Experts of a small language model: vocabulary 2048, 352 SwiGLU neurons an expert.
Below are experts of layer 8 (counted from 0) of a mixture-of-experts language model. Rows are named router (the router's row for the expert), gate (a neuron's input weights, with its number), up (a neuron's input weights, with its number) and show model dimensions 0-127. Each number is 200 + 20 x the weight over its row's rms, rounded and kept within 0 to 999.
Before each expert's rows: "comes after" lists some tokens at least twice as common just before its tokens as in all text. This comes from a sample of Wikipedia text that the model never trained on. Tokens count by the router's weight.

# expert 3
comes after: " |\n", "\n", "|\n", ")", "|---|\n", "\n\n"
router,217,222,209,206,172,185,189,171,204,196,201,204,203,209,190,224,165,195,214,202,166,217,214,173,189,196,173,219,219,183,196,197,202,202,181,182,184,198,213,160,183,186,185,201,207,150,198,178,196,214,221,167,225,221,188,216,199,210,204,160,191,145,224,239,191,194,170,207,205,211,196,211,201,213,189,194,216,211,197,187,195,202,224,205,219,219,184,170,218,211,201,171,221,150,196,196,180,193,190,223,252,195,218,197,220,225,170,190,210,183,158,199,193,199,185,186,184,223,192,209,206,192,173,210,214,235,203,188
gate8,169,225,210,214,207,200,196,201,220,229,241,224,190,201,169,216,197,205,230,188,208,212,238,193,209,195,160,192,215,176,197,224,193,193,180,196,175,208,202,236,201,195,179,193,242,226,209,181,239,185,242,195,219,191,195,183,186,207,198,191,186,178,207,186,207,199,149,210,184,218,220,199,180,204,200,200,172,196,169,178,212,215,229,181,240,221,260,185,172,183,179,215,200,250,152,180,179,178,181,219,223,177,196,152,174,220,198,220,195,215,203,246,206,238,213,207,221,216,231,220,187,209,214,194,192,219,167,187
up8,196,218,201,219,138,201,234,220,179,212,231,194,174,169,193,192,181,190,175,173,197,181,225,199,186,182,156,201,216,214,218,197,229,196,157,197,186,203,173,204,210,180,190,183,212,217,170,180,202,225,221,180,195,192,220,179,219,183,207,178,188,175,207,223,189,208,194,177,190,206,211,186,180,219,196,196,224,208,191,201,203,201,194,218,180,221,207,243,157,185,202,163,240,190,190,181,245,198,215,243,216,184,215,182,187,213,207,209,159,221,169,210,164,224,202,206,204,193,216,184,183,189,188,200,260,232,197,155
gate9,198,172,207,182,191,189,221,178,206,212,184,183,199,205,248,198,198,193,183,221,212,192,206,201,216,180,236,207,193,199,201,216,181,190,183,209,181,197,193,198,215,188,202,227,200,182,199,213,229,207,185,184,195,177,188,211,227,220,189,180,185,159,217,175,239,224,193,195,181,185,210,237,189,206,182,222,185,187,224,182,186,189,226,253,193,191,206,240,219,232,185,164,209,204,216,202,174,216,195,230,189,147,200,176,213,191,176,194,192,197,206,183,170,206,205,162,215,204,209,207,219,210,165,200,192,192,196,194
up9,218,188,183,201,231,226,191,218,191,172,197,170,191,197,214,221,182,193,202,207,228,220,197,186,202,240,184,211,202,205,200,192,243,218,195,194,217,180,203,184,218,226,232,206,203,219,199,237,191,196,200,217,183,194,201,183,209,212,170,171,188,210,196,214,234,189,193,199,237,208,179,188,215,189,192,158,222,188,192,193,221,203,186,179,215,208,164,151,207,213,242,168,212,198,219,181,214,210,184,223,215,237,213,217,178,195,243,177,217,201,158,206,174,195,161,197,205,215,195,213,223,181,203,204,194,210,162,197
gate10,207,239,203,233,205,198,204,183,197,226,180,199,189,198,154,207,172,197,193,198,184,214,160,197,208,228,177,181,206,204,207,175,205,208,205,184,204,195,174,204,236,203,202,236,239,248,222,199,174,214,205,173,205,213,200,179,213,195,151,208,202,134,234,197,169,168,194,207,196,222,197,203,193,183,219,203,204,184,162,185,214,252,209,215,192,203,182,196,220,181,199,204,202,185,170,188,207,175,159,187,194,190,183,194,192,166,199,169,191,179,218,189,178,242,230,212,159,207,177,185,193,228,178,163,177,189,207,201
up10,154,190,194,203,210,215,202,196,202,189,209,197,215,237,221,205,228,213,189,180,204,197,214,223,216,227,203,220,203,164,212,199,236,224,219,167,212,193,193,193,226,164,241,216,190,177,206,176,247,238,263,222,212,194,168,175,199,217,219,222,195,226,181,214,208,228,209,180,206,194,147,175,201,189,213,195,214,214,206,194,218,197,234,200,204,224,188,183,194,183,191,193,172,203,200,216,225,206,232,207,197,183,210,218,189,192,195,194,247,185,177,185,199,198,197,189,219,197,160,185,209,215,168,205,179,232,196,197
gate11,211,189,175,207,214,208,217,217,215,201,188,218,203,234,175,188,214,188,176,193,205,213,201,208,178,193,178,218,198,181,193,190,202,212,162,198,192,180,191,203,234,204,148,240,194,222,207,202,211,213,232,168,181,205,218,197,228,210,207,168,202,190,200,192,218,205,161,171,176,228,187,215,186,214,204,208,215,231,185,209,179,200,210,228,201,225,187,206,190,156,196,202,193,181,182,192,217,175,191,171,206,197,223,205,196,206,191,224,168,189,178,224,174,201,204,217,179,227,185,208,210,228,174,191,205,185,189,164
up11,238,200,187,184,173,205,184,184,224,198,166,168,194,214,186,190,180,211,162,226,174,183,215,174,217,208,177,198,164,224,190,171,188,215,203,191,214,200,222,202,186,230,214,213,164,214,221,185,207,209,230,176,231,210,223,221,179,225,221,223,145,238,204,213,204,204,162,203,195,257,188,212,213,192,205,194,179,213,192,211,196,191,205,202,226,198,228,187,190,182,190,191,201,197,212,166,168,202,204,165,172,220,204,182,170,194,217,240,218,205,219,230,191,179,196,227,193,157,212,190,226,191,198,199,162,207,195,199

# expert 25
comes after: ".", ",", " the", "-", " a", " and"
router,198,192,187,198,181,229,209,175,221,208,203,170,215,239,237,243,169,205,222,179,157,181,233,177,205,178,179,174,217,178,197,203,229,179,184,165,226,178,175,195,186,202,202,172,235,192,200,174,219,226,209,206,219,198,197,225,225,221,216,205,203,204,175,209,179,169,171,171,206,250,201,189,215,245,178,189,221,170,154,171,201,191,193,212,192,200,195,214,196,177,212,197,217,151,221,207,224,207,175,236,206,223,201,192,171,197,209,215,191,182,214,228,196,169,208,181,202,198,213,182,179,236,227,203,218,169,201,193
gate0,198,180,187,231,172,148,210,205,240,198,194,253,212,202,192,232,209,156,161,218,184,184,205,195,220,198,201,209,186,172,211,190,199,223,238,154,198,198,228,208,240,186,184,187,203,184,204,169,234,187,205,163,183,220,226,213,194,199,186,213,179,182,207,204,181,213,202,186,178,168,208,202,197,198,201,190,219,229,185,174,178,230,229,211,206,225,223,162,195,208,177,208,209,174,228,224,176,198,180,216,190,199,224,210,230,209,234,194,196,198,203,227,165,201,194,212,167,229,162,224,195,179,214,212,198,219,196,215
up0,184,223,207,216,202,207,168,211,204,204,233,157,233,165,201,220,137,165,185,191,204,195,206,216,215,203,197,233,198,201,191,224,177,191,177,222,199,212,168,197,214,171,193,185,187,214,206,198,176,165,224,189,189,224,212,185,208,182,214,175,201,219,220,245,203,179,219,198,201,231,185,223,220,191,185,200,202,202,165,195,186,197,186,214,188,227,167,186,189,183,194,201,223,181,213,198,195,203,206,194,225,205,201,152,204,209,202,239,212,190,247,201,175,186,164,206,189,187,185,220,188,186,223,187,178,193,217,186
gate1,225,200,195,215,227,192,149,177,183,179,196,186,183,205,197,194,180,209,229,152,210,186,185,219,222,184,188,237,206,203,189,223,203,201,219,217,220,208,158,200,217,189,199,224,207,238,172,220,210,195,199,196,188,150,194,190,222,194,168,184,201,222,176,206,203,199,207,207,201,241,167,213,180,198,232,207,218,192,226,218,222,169,183,182,234,226,185,221,186,215,186,175,220,182,203,228,187,212,224,167,205,224,181,160,188,183,192,218,222,206,165,205,220,193,210,203,135,193,209,197,184,203,208,207,189,169,167,197
up1,194,181,160,222,186,247,204,222,199,190,164,185,202,222,216,187,218,229,171,214,204,218,200,157,199,227,183,206,176,212,208,221,201,198,199,159,156,190,222,204,199,193,224,163,201,182,210,193,209,219,183,174,219,239,218,219,185,214,207,176,212,194,191,200,201,190,191,186,199,236,181,138,236,214,225,199,223,200,188,206,205,202,202,205,199,161,204,171,196,190,244,184,195,178,201,191,209,200,207,216,192,208,210,244,217,202,186,214,208,196,197,169,172,226,216,183,254,196,140,198,178,195,185,188,169,208,203,210
gate2,177,213,221,196,197,194,159,168,247,164,192,207,243,167,196,225,201,222,199,214,218,259,206,172,180,197,218,188,205,229,205,211,228,186,200,210,215,181,202,204,188,166,225,196,221,189,206,205,206,173,219,180,216,214,197,184,171,193,213,254,200,190,212,194,187,176,175,181,218,180,196,143,200,188,212,191,228,220,215,203,222,224,206,188,185,207,209,205,221,190,195,192,185,206,182,222,232,225,206,240,195,163,201,197,187,193,202,203,204,197,233,209,209,201,239,187,161,186,220,192,208,214,215,162,171,204,210,202
up2,191,219,186,182,211,203,213,206,207,206,211,225,202,190,192,195,205,219,178,202,211,228,219,183,184,191,220,224,217,221,237,197,224,175,193,204,206,182,178,183,205,178,180,177,212,196,160,201,185,200,236,196,191,180,218,188,183,237,256,202,190,184,196,202,231,164,164,220,240,179,199,216,198,194,202,201,216,252,185,190,242,185,176,176,214,216,205,207,218,180,208,211,224,194,191,237,182,213,202,178,216,194,193,186,234,187,199,216,201,181,196,244,201,205,175,204,190,233,200,163,244,214,196,181,177,204,195,176
gate3,231,180,179,219,221,196,182,229,207,201,177,219,177,193,204,211,200,201,213,214,171,211,215,175,198,176,200,191,186,226,213,205,216,193,195,190,207,209,197,174,202,175,165,238,209,218,205,181,213,185,193,186,206,204,220,203,182,248,195,204,219,183,200,232,170,189,225,178,176,189,190,188,177,213,212,197,200,215,205,214,209,212,257,208,210,153,161,207,201,212,211,221,237,206,218,184,179,184,190,212,191,193,245,202,169,174,193,202,233,206,188,196,213,175,226,208,210,188,179,208,200,181,207,192,188,239,186,223
up3,176,197,179,204,257,227,179,193,233,149,226,199,198,215,189,185,239,192,201,230,244,173,228,204,174,176,181,198,215,191,208,182,195,224,234,206,213,209,171,190,179,188,169,202,198,209,207,160,180,200,174,199,194,152,203,209,226,204,228,168,212,203,175,198,209,209,221,199,183,193,204,171,188,193,204,213,180,176,185,197,215,201,164,176,199,199,190,234,196,215,183,162,222,198,209,213,191,241,196,151,204,188,215,228,182,208,189,190,179,203,213,215,188,208,210,222,223,203,194,207,185,218,220,180,195,210,185,184

# expert 37
comes after: "0", "1", ")", "2", " ", "%"
router,205,200,184,190,200,221,205,204,202,198,173,221,210,200,197,217,189,233,200,203,157,214,205,177,181,216,177,227,210,161,227,226,192,185,217,226,219,220,200,193,177,202,211,175,234,195,213,155,209,175,206,220,181,221,195,232,211,221,227,184,202,212,230,195,191,192,193,197,200,236,186,228,222,228,192,158,197,170,205,158,164,205,212,203,200,195,214,168,230,215,205,205,199,175,239,195,187,216,192,188,221,207,204,180,194,227,179,221,204,166,189,229,219,189,204,193,180,206,190,200,194,214,211,183,196,185,206,196
gate0,180,199,192,228,205,227,203,178,233,161,213,206,195,191,207,219,198,169,224,233,229,214,203,162,224,182,179,209,208,201,185,189,208,194,209,215,215,209,186,161,227,186,193,177,247,202,173,175,245,200,163,214,209,201,195,185,176,188,198,201,223,178,206,215,231,188,199,202,176,214,217,227,183,175,192,191,172,185,211,205,176,191,194,187,164,195,193,193,198,211,194,186,194,197,151,188,165,185,204,164,204,191,196,187,203,172,207,190,191,195,178,210,189,211,214,192,256,206,169,191,169,196,154,171,216,214,189,215
up0,182,170,211,205,186,182,187,240,192,203,202,175,212,221,211,173,207,167,137,169,189,164,146,189,191,204,195,217,199,206,207,193,193,222,194,205,188,194,195,233,193,201,173,227,219,163,210,237,161,188,238,205,196,194,187,219,233,213,166,187,166,196,209,176,207,193,178,209,222,185,160,211,234,201,213,212,187,204,201,216,223,189,192,231,218,201,187,215,194,203,216,191,204,212,220,197,245,222,222,229,197,219,200,186,199,229,207,216,218,204,198,191,202,182,177,189,166,198,240,170,214,185,233,177,176,175,191,194
gate1,172,229,201,171,212,172,209,197,174,186,203,199,239,195,211,220,223,203,234,195,180,163,202,192,190,194,212,215,190,163,238,225,246,228,153,176,212,189,225,228,225,176,196,208,216,226,209,209,207,170,213,188,194,166,186,209,208,242,186,186,223,210,206,223,220,215,207,204,159,184,210,249,204,237,200,193,212,203,224,207,208,205,207,192,202,218,213,185,208,185,206,227,184,220,214,166,210,180,186,212,179,207,189,157,223,222,192,182,218,165,219,214,188,216,172,177,183,225,205,189,206,175,219,225,202,185,205,216
up1,194,226,162,204,191,192,200,221,165,203,199,166,226,192,205,224,229,204,221,196,184,178,202,195,198,185,223,179,175,190,232,215,215,248,153,186,215,175,214,205,190,157,230,221,213,219,209,182,186,197,205,177,186,150,196,180,211,248,171,186,209,189,193,236,225,189,210,210,174,183,215,250,169,206,216,206,214,189,198,201,194,187,205,173,198,188,171,213,203,183,190,224,176,210,207,184,219,203,173,203,186,182,214,175,219,229,218,194,216,193,181,185,203,163,214,150,198,222,231,182,188,160,217,254,196,172,208,182
gate2,163,233,180,218,176,211,198,189,200,225,194,224,210,171,186,189,186,205,195,172,224,211,196,223,197,173,241,196,196,206,190,219,185,226,223,208,192,197,203,211,203,191,235,186,178,246,182,194,196,173,188,246,169,197,196,189,219,196,193,212,209,213,212,192,189,218,183,204,185,166,163,197,215,170,186,181,173,214,197,202,160,198,235,202,165,227,189,186,187,198,147,196,203,216,200,190,173,194,174,204,214,215,226,217,225,167,161,195,185,203,186,166,203,182,193,204,202,183,221,220,203,216,220,215,217,214,217,224
up2,164,218,183,182,225,212,202,170,211,202,206,198,204,215,190,172,189,153,195,156,218,226,207,223,236,229,223,170,219,193,227,194,175,207,215,221,213,202,191,214,177,196,217,199,172,237,176,204,200,158,211,240,179,174,197,219,210,225,198,211,195,191,219,231,202,217,224,232,197,177,195,191,208,165,196,185,216,212,211,213,155,220,202,202,190,196,191,201,201,198,178,209,176,226,172,226,180,212,174,189,188,173,234,230,209,211,188,208,183,214,183,177,202,204,190,190,231,196,206,208,179,200,200,214,232,220,214,210
gate3,204,181,157,213,177,212,169,210,185,194,200,180,225,209,229,157,192,210,169,207,182,215,210,171,155,198,194,224,181,238,219,213,208,201,205,235,223,196,189,223,218,212,176,209,189,175,206,182,165,218,238,187,182,190,186,177,190,205,250,211,216,187,188,212,191,205,170,178,204,233,167,232,208,198,176,213,211,176,212,190,226,179,202,224,224,176,230,233,163,193,178,217,199,215,205,179,193,158,167,201,211,204,216,179,194,202,211,176,229,191,217,183,210,207,213,183,216,199,186,187,210,195,218,198,157,187,184,187
up3,218,186,207,189,184,203,159,203,181,215,214,218,182,216,178,201,205,204,166,201,178,214,204,196,179,178,185,235,202,164,223,254,210,196,197,220,201,215,199,237,166,203,190,214,226,190,202,177,231,199,173,194,141,220,217,223,217,186,186,171,218,228,160,209,217,217,229,185,203,183,173,201,194,223,207,199,236,205,209,183,197,205,223,189,208,197,216,204,201,180,231,216,190,209,186,206,205,225,194,172,191,204,224,239,171,167,200,175,214,182,208,195,228,192,206,208,181,195,197,218,200,221,218,207,231,191,228,211